From a checkpoint of a small mixture-of-experts model trained on Wikipedia.
Size: 13 layers, vocabulary 4096, 42.1M parameters.
Training: a variant of Muon for the experts, 701M tokens, 10703 steps.
Below are experts of layer 7 (counted from 0) of a mixture-of-experts language model. Rows are named router (the router's row for the expert), up (a neuron's input weights, with its number) and show model dimensions 0-191. Each number is 128 + 32 x the weight over its row's rms, rounded and kept within 0 to 255. Numbers have three digits each.
After each expert's rows: a language model's description of what the expert responds to. This comes from a sample of Wikipedia text that the model never trained on.

# expert 42
router:144103199103173117148113119191117170109188119120084136177139035080075145098116121115087168082075143133138106110087182189099136134116172138117148115138105051151116141183107115125192141126147105140111167166210119184084084076099151130114108119109119161105086126139148153169121158176116130151153156115139132149105111109143052165144130169161172114113131183068117150133095155121175120118122113149161154103145161099162080100107099164090179067138131196147124128069125130126131103111167100125166133155135116092173118078113141100089153107105138099115170087111208124114148141131153177145
up0:160158067183121126135096135120104134185061157186089126151126064124133167097102107174095158148114132153123130105151096131099136080084115167127148105117140104072150080102131028141133145041091119129104136079150114091099141121117103169166229121124142120136152164184134129114110120100149169158118119083123113137119154135086093153057101116138096157134124138127136099172190136166132207153164156186154131116204150105078133100079122113066122104135141149184123162090066102135165114150142087124157157099156164167091116131140101135098163185154106145133131163156098187120106153098117133127
What it handles: Clause-linking function words. Conjunctions and auxiliaries joining clauses in narrative prose, such as when, while, after, by, was, were, often after a past participle.

# expert 32
router:195141176137082107085119156116129109076158076138128074169129118174127172086150152126089127131083125052144090106134164168131152094129165131163138135180152157173118137137161113110097081182124123178125157137150126123121126133110146139086112173130123168150116130132155160111112084145107124168106142128133157255093061134069151168102135126114161140142157123078085173111117148113161140125114131144183088073230190158101078078108114149083207076135101115084108111152100087109140110096154121136151145116123102113158119119158154128119156166106122093126140106088125057112074157149132117187
up0:094119149116144170138127070107102117144126111124113136105157116098144123141161128086135203098135086181169129084107123155103090144174132151119190152121168167132146119160175111115105132138132139118096124091133161175131139092129133130144117087105073118143116118132182126113097191129162109176101133087131099076145152133145129164151115192164118110116092154213054111162136093135161152113109130115060104135114120105171139177119150132130077122199103181122055155069040151075081188089084163135122096138106112142108107135180149172166158089137096087128145168170094086180115082063070139118
What it handles: Mid-word name fragments. Interior letter pieces inside names and compounds, e.g. Thom-p-son, arch-b-ishop, H-amp-shire, Accelero-m-eter, dr-um-s.

# expert 61
router:151112112095137062152071130147098122107128080138159145175151133157122163137094116170146166069083154087157114117110161151115161139142126125163120108112199108123111129152117115094235094110163147155143187058137130138104115092134140082086104137149117172129120140085216125189145123161148104155165137093166092177128105090122088177111081144219158145102091161112116169136162147115112112149105129131131074134143141147140139112143115138125125169076091134147102105079116108072176080106122101110188182160104160053142100132145141137111115180167150116041156135100170102162085183146113118144
up5:122139109057140144067093199095160124125093088122089142129141041140159093071184130150142109189154097133089104140134132114146205130242125155125149104157112120151160121083153133065104152078162184124085145105136102120101138118086170129134123172106127138109079131102133087159110131110118126166141135175084105100062162164126107135116129119136142127122143155133187165140110109144194149099160089111089146091134140211131184129141195146148136105140145123130123125147105119149064133160107202111128107169152115063097102118131163181139144148092173133137122172110168173090087107123092129089
What it handles: Conjunctions in lists. And, commas, parentheses and pipes joining names in lists and tables, such as Bach, and; Fuller and; Rotterdam and.

# expert 16
router:181097124124178117147138146131142161118151108126145147159143141112123140104139119200166174096117162115119136096058153138124182151101118141125172113125191103125130132150138133113207082138136128161094163109131108145113093115125142093082061139196098173166144094104211150145173127204131114127166145124155125156118091074101123146125089141134183121136105130118134138126132137068156097140116130155170102148145153088108110089106113183103160069114090211098114130047145101104087063137184060128133177124083148076175102136167103121133123201078130133103123046122115096134104181142086094128
up0:149150180154127118209144143148033147133145146117090082149140150152127149089112159085155127129103151154119136168128161077071087185157130125208181077119168173119139067155139140122130119069107081067070097170137135143150149124081107116153150150113060140165091134127144172141113098170163092017117132128101130106147122161153119138148121192122106120157082107096103136134087109142119123146132148175134087088162130113138170114130148133169074107131097186139121127138108175122118177134138143121177123132164106110160115167144156128133115176134133129079166100058085077064099146126097186087
What it handles: List commas and pipes. Commas, semicolons, closing parentheses and pipes separating list items or table cells, as in "seats),", "quarters,", "57.9% |", ", and".

# expert 23
router:210109114158158150164119140143126198110122110142180122109139102135084151115072136081156144137083124117139111110128150123063135119104122206156152173136090067158117139179144120128134069173102094150100143141127093157102089094132128113119179152149101126172111087091202137129134151096148081183147116090082089165095092078130067138101089146097129106165160133106146187103139154119151086143139055119164078113136147104225101128130142135132161048164106130130115131104111145076123106148136110110121137103191123154106128106156137123190154157066196109135204122144102116123070164118123176104
up0:148126124111085132133163061117103152138158151186140137173168179179143131144158128213117128125083148145073174171187129119097116098085107135177102153136149212129106083098140187134132149125151146105145103101156114146095166108077137101144120138139095082101130120106137179155121107124127097081139076161168119111137132094098102125124081092122069109187138196066088149145086117080158102141130089149113166113153127153087173131126172179164100089088101107110162149179178092111128164114133128095136151143093176112092123069115152078106170133117169195191130122115128039154159093122103152141
What it handles: Word-final syllable pieces. Middle or final pieces of ordinary words completing a stem, often before -ing or -ed, such as ez in rendezvous, ft in Drift, ess.

# expert 35
router:189086115109119082138077172175077114104124098143106128213142118122151169138122127140116186060081155102161126133083154133129178128169116140154136101146175090142107110121122100103236092121136160167148204132178113094095102105081141068118084157163110162137108138081178139163126097190148115130155146100096104164117079083130092165115105168181156122113096158082108142123159159106105112132143147167120055114145129130146136110120126160115101142078077128165127094087128116103135101106128092131183185148096158067155102136141114138128141202169146155048130158141145109172090153167100124142
up5:191113092115205168102160092143092128129138141188056152113115110136147123116101136110116079086104189109129122137108097102187102058123124153089098106194074167174089122097115144117151166157121142149111156172174158128075112149130132128143147126105114146120106138114114124097152110143209112151162119135055111041090110198114166124127147169105134078094140087141193159087095131132127110052130188153137072127138113149154154167103139101126096186109115130133147150094088155134121137178152146119115122173087135093093137184112135069088128087075135125134174119178181158142173108079124107125
What it handles: Table cell separators. Pipes, semicolons, commas and bullets separating fields inside table rows or lists, often after a name, as in Rose Bowl; Pasadena or Jose Duarte | TKO.

# expert 31
router:168104193088133144134103130084102210075146118129112108153122149137196179153079134167104114154094110061156121110122137164129117096132117204139158116160156112151111157163072128145113114136109145179073158127173115114139109101117127080115147109130093143174107109067152133114094132125145106125156130110149093118134128100082129171147101141145185134147156138176103160084119112128135120125104111126096069074137165141171046144116042153141122146157059140168172162086080170157090107114169111064162146135096121094129051053169120145190182137142149129162123114192091139117103186151112132139
up0:078145186102110065077156164151060138127078107167151126137124146155175144155118162088138131156065185145142115162074164121163193120149174128148113180094143127089163117127095130148134161121137118130145106104137111197122086085155151139144072143152137139132131136089189145164117165074173145141122098112131104146104136171115180120138143135137121162148097120085173192154091102133155149129163146122122094108137123128128147096111143065091090114190066075118088153158127065156153114139047131131122115042147097086122115112156107158160145119138098138111135081130172048070105100121066059118
What it handles: L-word syllables. Syllables after L at word starts, such as Lancashire, Lancaster, Loss in results tables, plus stems like anc, enc, ock.

# expert 62
router:153061081116143147172113149152043185114139109143157140141115117122095139099123154187159121074130146083149112109088146148127171122143127170142175133141151147117063165174067104092207112126140126123132127103140130172092077093144158098126149144145096147151105151149153153111117106131168163160184161103093070094102158125074098117115036205090143168141109166141145145096138144037134077132085168117099122088122153140140112121120106140097107128108127106143129165047117129175092086063155100065161142174095111094158114103127112115152151154146119184130118094180110129147166111135077118189
up0:134183136124146103144124094166077077107126140176134138141073144103082126137121086121105181142141129159056091146101086136160117142103138109171131149077172099123108178166134112096186062142179157112115129119145100163106169145104100161150096122173140139113104148109156138145154129127117155199128169115140130095159080164087146127097127095146129179068080189138064185078190136090134149065109151126082103104158110140094071146171142147155132182155164126128116093098123142095163123113084111106190166146136114087125095110091097067089179180148095189196141160131143111112166100057142142130
What it handles: Capital letters and initials. Single capitals or capitalized starts in abbreviations and names, e.g. X F-actor, WWE N-etwork, HR, C-sorna, lens codes.

# expert 18
router:114066078091172126119090175165096173133129141181080171151145163164122130092107134125147139092123148083122083072107145178144109118117146147150177152176118110165134159115122149082116087184154134122095164142123082161111107122116199126112093183165136127178114127129145168133080136122108127143109141102129143169082150061119089148156079176174169118145171163141129147145082169074104085144116053160141125083175112147104093086141064130139138146054087134108101131083151096119147131104195097120125085179114123111127106099151155100124138198134184154080154114179139099142135113147072210164
up1:195077118094094070129178132109125136131154113146089106082201156144146128107135155072094148144104145120137141123148122091104084114141109144228129116084130132109129117147074133047103087185102144106145112158118114106150089147145131195164113153101141138164103126168105142088164191176126072129144115120170115073179165096132158141077167153079112173158131118124164174200189116082161126123161157109152096128148103124142151157100128094124202105160107160147110098102104134142129127096091116093042132114132139131111126148068123144131162119070133119119183172177079127159101111178086081094
What it handles: Quote openings, contractions. Tokens right after an opening quotation mark or apostrophe, including contraction endings like 're and 'll, and quoted words like This, its.

# expert 17
router:186113139112092143115080161111075152070197109127117107160131107140156150141102152177105140128079100077160094068151157139148162089091132173107158157157102164149130170139146149123147180128153188152157107117107158083116109119077140093087116116173132146152116156086186127113099118107145099160110119109118148126140119104102096151177096138130178149133142140139094153076106095134148150124089134096111080052161158116105093130063083173096184105158074193155109115135109181099089123083184104104184197156094133111129095049121127114200166160110174156117120095161083094157127139135114140197
up1:109131196100123143101155169076147145046158170111106097120136141171141148120150152130097158152104079159149111170106105186175139131142139158094075137142085091126158160144132093174122154098157211148108185136108099141105143046152083147096204138094122111094137128082149146128095152125092147143111120098130110105080101154131134161141113105215132086133186148124110121119111142062137136132085107094110139181108135155094188096059093168143184174155157150150109126099117105138076145123173100146137086134066146107108099108086066065168133163130131151131077100152092133144123135074139189100
What it handles: Mid-word Latinate pieces. Middle pieces of Latinate words and proper names after a prefix like Con, V, Pr, such as oc in vocational, stit in Constitution.

# expert 63
router:188106093166109089163101159111137148134146077182141143145091098126122136111145164155102094059087092093133150132099125157110168100141158134150137070161180127182115188111102103068235131206134148158152128128178139149114067121146150112143119164164119194155116118147178146115130072126208146144160168075073092154130123125093099117144059127105204128125133135104124150096152163083165134121113119173151104130152156205152131118055133118103158125153078142116112107099092119167136101126113121083121170138120107126172095081126116122146146176111108123122102123131095082138115168146043095125
up0:085100167161199182178178166164136142164119101162115144114155164129179128117138132135119139125133140098094178132172132153107163102145142147129133134088132125130112109088119196123151137167083148119148108119125104097130131119152125105130093137142141150057084136097104077213126085154223094126065153144145061070067113149094173131141121099142148175075107116115132157123085113069128135137127039068107159106147092091095128071139149097156105116106185172165156103177129124128121127135037108118101085132135146121124090128118129184143071125152152073152143086155138161113102108072123143185
What it handles: Capitalized word starts. Opening pieces of capitalized names and words after a space, such as Bar, Dan, Ben, A in Fifth Avenue, Cent.

# expert 4
router:175129141121168077133065195175111132148107082156097171150124120148097164111133150145095183117106090123059157125130148128095129086115131139191163084129126132168145172093106086102198127130182120182066182097119073130047139122084120114115133156167122175156112125160132142147163116190155140187207118128122122125090120142145092139130080165131178127154114148125114144123095137114155133125050105184107144113170144129123152087094103168132159138071099162171078100120106058086135114114134112099145140127100126111149057076102125081167137140114125136113148064140098141127171122172082183081
up2:135132112099159087105089196062127142107096132177174186157081117117119122153098080098065075146191142116102098121120095131117159119162183097108119133116150109164196069100164126144095087144148179121108180052120121127098109107055093170103109104110141083117122139166151048136107097128160102116155136171146158090127125127127189109122126154119090123130118139110156100150142141143126129216159127110172139157125140155097185148178103181057142153050094108173102080078111125145145083118123138101151176126146127153122120131152116210171133142117149082112095157148125143200117147120114170119
What it handles: Table cell separators. Pipe separators and spaces in sports results, discography and film tables, often after a score or date, plus prepositions like near, at the.

# expert 38
router:174063090150134156186125148201131189121111114168120136155168125133028171071141136105128119091131142097103132119133134145125196122075154205137178141134120122175108117063095145122151136130163107194125149118143103142036152068074121128058095107125098115151124093111152205110108116144128116147173141135124140148126111087086151156053116148133114183162155136135098148110065165029127078153081115149111109073125102153175155104143141126103187128103160141126116125086082090149136127109120128127128144142120147138188128089142161108140155152131162147083129128142116089155159151120138129184
up1:197120098127085155138097072155098177070165123111126141147122138112064103125138168149104130113193136105077096135133130147100163175147165140151142178153126122160172123128123160117177210135152161122147121179100148141117126140145183161109136148174091121139146110138113156120139152116084121115149191078090118124059161118125121135158137115102120154114178136126112142074077097167137128036077117128096097157024136099152113160140161125124135101166175176118157074127056192118131152157123145106095131089132112155062076072124151132165124143074126142119136058130155137132142056128161119184
What it handles: Foreign name fragments. Word pieces inside non-English personal and place names, often South Asian, Slavic or Japanese, e.g. Mik-h-ail, And-h-ra, Muk-her-jee.

# expert 57
router:155139154096187139146114132171121146085165120101104145123156079072098124088109129121076158136097141142086093126096147181124166137075111142169167126140080077147117133139119192122162076126139145135098191131135115173151111116119116132116085134147101152149123070061168109195107155155137048102116212132160142183082109105124038152154092172197134111104121188149111151122119157101151102138112114197171113136157147120148071119143134154089106096088100184103152112112143104104144139122174098134117155186119155137156093134154143097105133165085152094075192161111150117146075137155102205109
up5:141102100106113147160160157106148175128160182131052068195125100160102175136140100179196142152168074117079146156143061083108098143080144058140138109144118132163099115171199140162090144112099121123164084159098113112128102114096131078109161128153120112139130111100128110080156159120163092167134121126114133100109103150097119188155159101159165132173128169082169129154115161092113082107155124183056122083114115133115172148103127083112094137167181146086149127132174111148086141109146187099070149124163138079066142202106141142110127108123162206125148119136142163128111186138062140121
What it handles: Reporting clause connectors. Commas, that, and -ing forms after verbs of saying or believing, such as believing, stated, told ... that.

# expert 30
router:139120142109133126160093151165099149073148105160121105212135116158085151131128127163115141105062153110120142124051130146102131126123152145123129119148144114175100123126102137110213072125173163137114176092165131116108079108098152075102105116112119192113115124068151143161128134172139086129129149131090118161108072130098091181118080150188140103102103136065139132119148142044113158159120135170122121120148145126233131101133085210097133130124128131173150097074136107059175129076182115124173168138082157046120127133157095102129170186165126125076150141136169138136095165173111152159
up0:187134097154133095137108111123115146148125163071089139101115128083099115151094141122159113122136143093109133172097130159138172148058167100195209121108168121083167081104153150162129110106127082092114081132042157142084122164129103140127119171153162149118121130074156135146181095126137133083155142173143141180148119091076134138128074151130161165163135133127126055093164124134154161199127154136152138193138121146085094119104073154063128135088128159112140123124142061094182106067188085075153112056139094130131081125152115100164105164152077152135129126153135114153073181108092109175
What it handles: Sentence-ending punctuation. Periods, commas and closing brackets or quotes ending clauses and sentences, often after names, as in King., Nigel., Montgomery,.

# expert 52
router:178088111106154085179126156166053149138124122152118182104156112121125131125064185162162117066138151098111087107086150121105140141150111120131160122129160137123117159097099153083200091139123124158143185106177081160107109110122162074133144170125126155142111136139162163139125103222184185126189149074068081078100123113125076118119095156178184179100080132115151137107136177104158102135097119170112110120149179142160146128047136147107086166109090198182121116086109096164093120123132110093142142132090088076156110121139118113127126160153142112078143068130159118156135163147066119089
up1:142120123077154100172092140099104113174133126160076076190156204140119122163119107126081154129169174131107147139148136159161155175149152126092127102122159113090118097168128136128137158117073109075139077125151133137095134115138133140128155153172074131158106112106163160094120139179110137104122126111146129102148145062106150105129102138132129090131155090125154141122101179109114145146153166192130090167116108054108123142131103154085140071177114131075091073123174097108162077151151086126137109082196176130158085112195162197157176193090147106120179073071103082070072127143198158109
What it handles: Score dashes and numbers. En dashes in game scores like 110–116, and separators after numbers in sports, election and demographic tables such as %, |, /.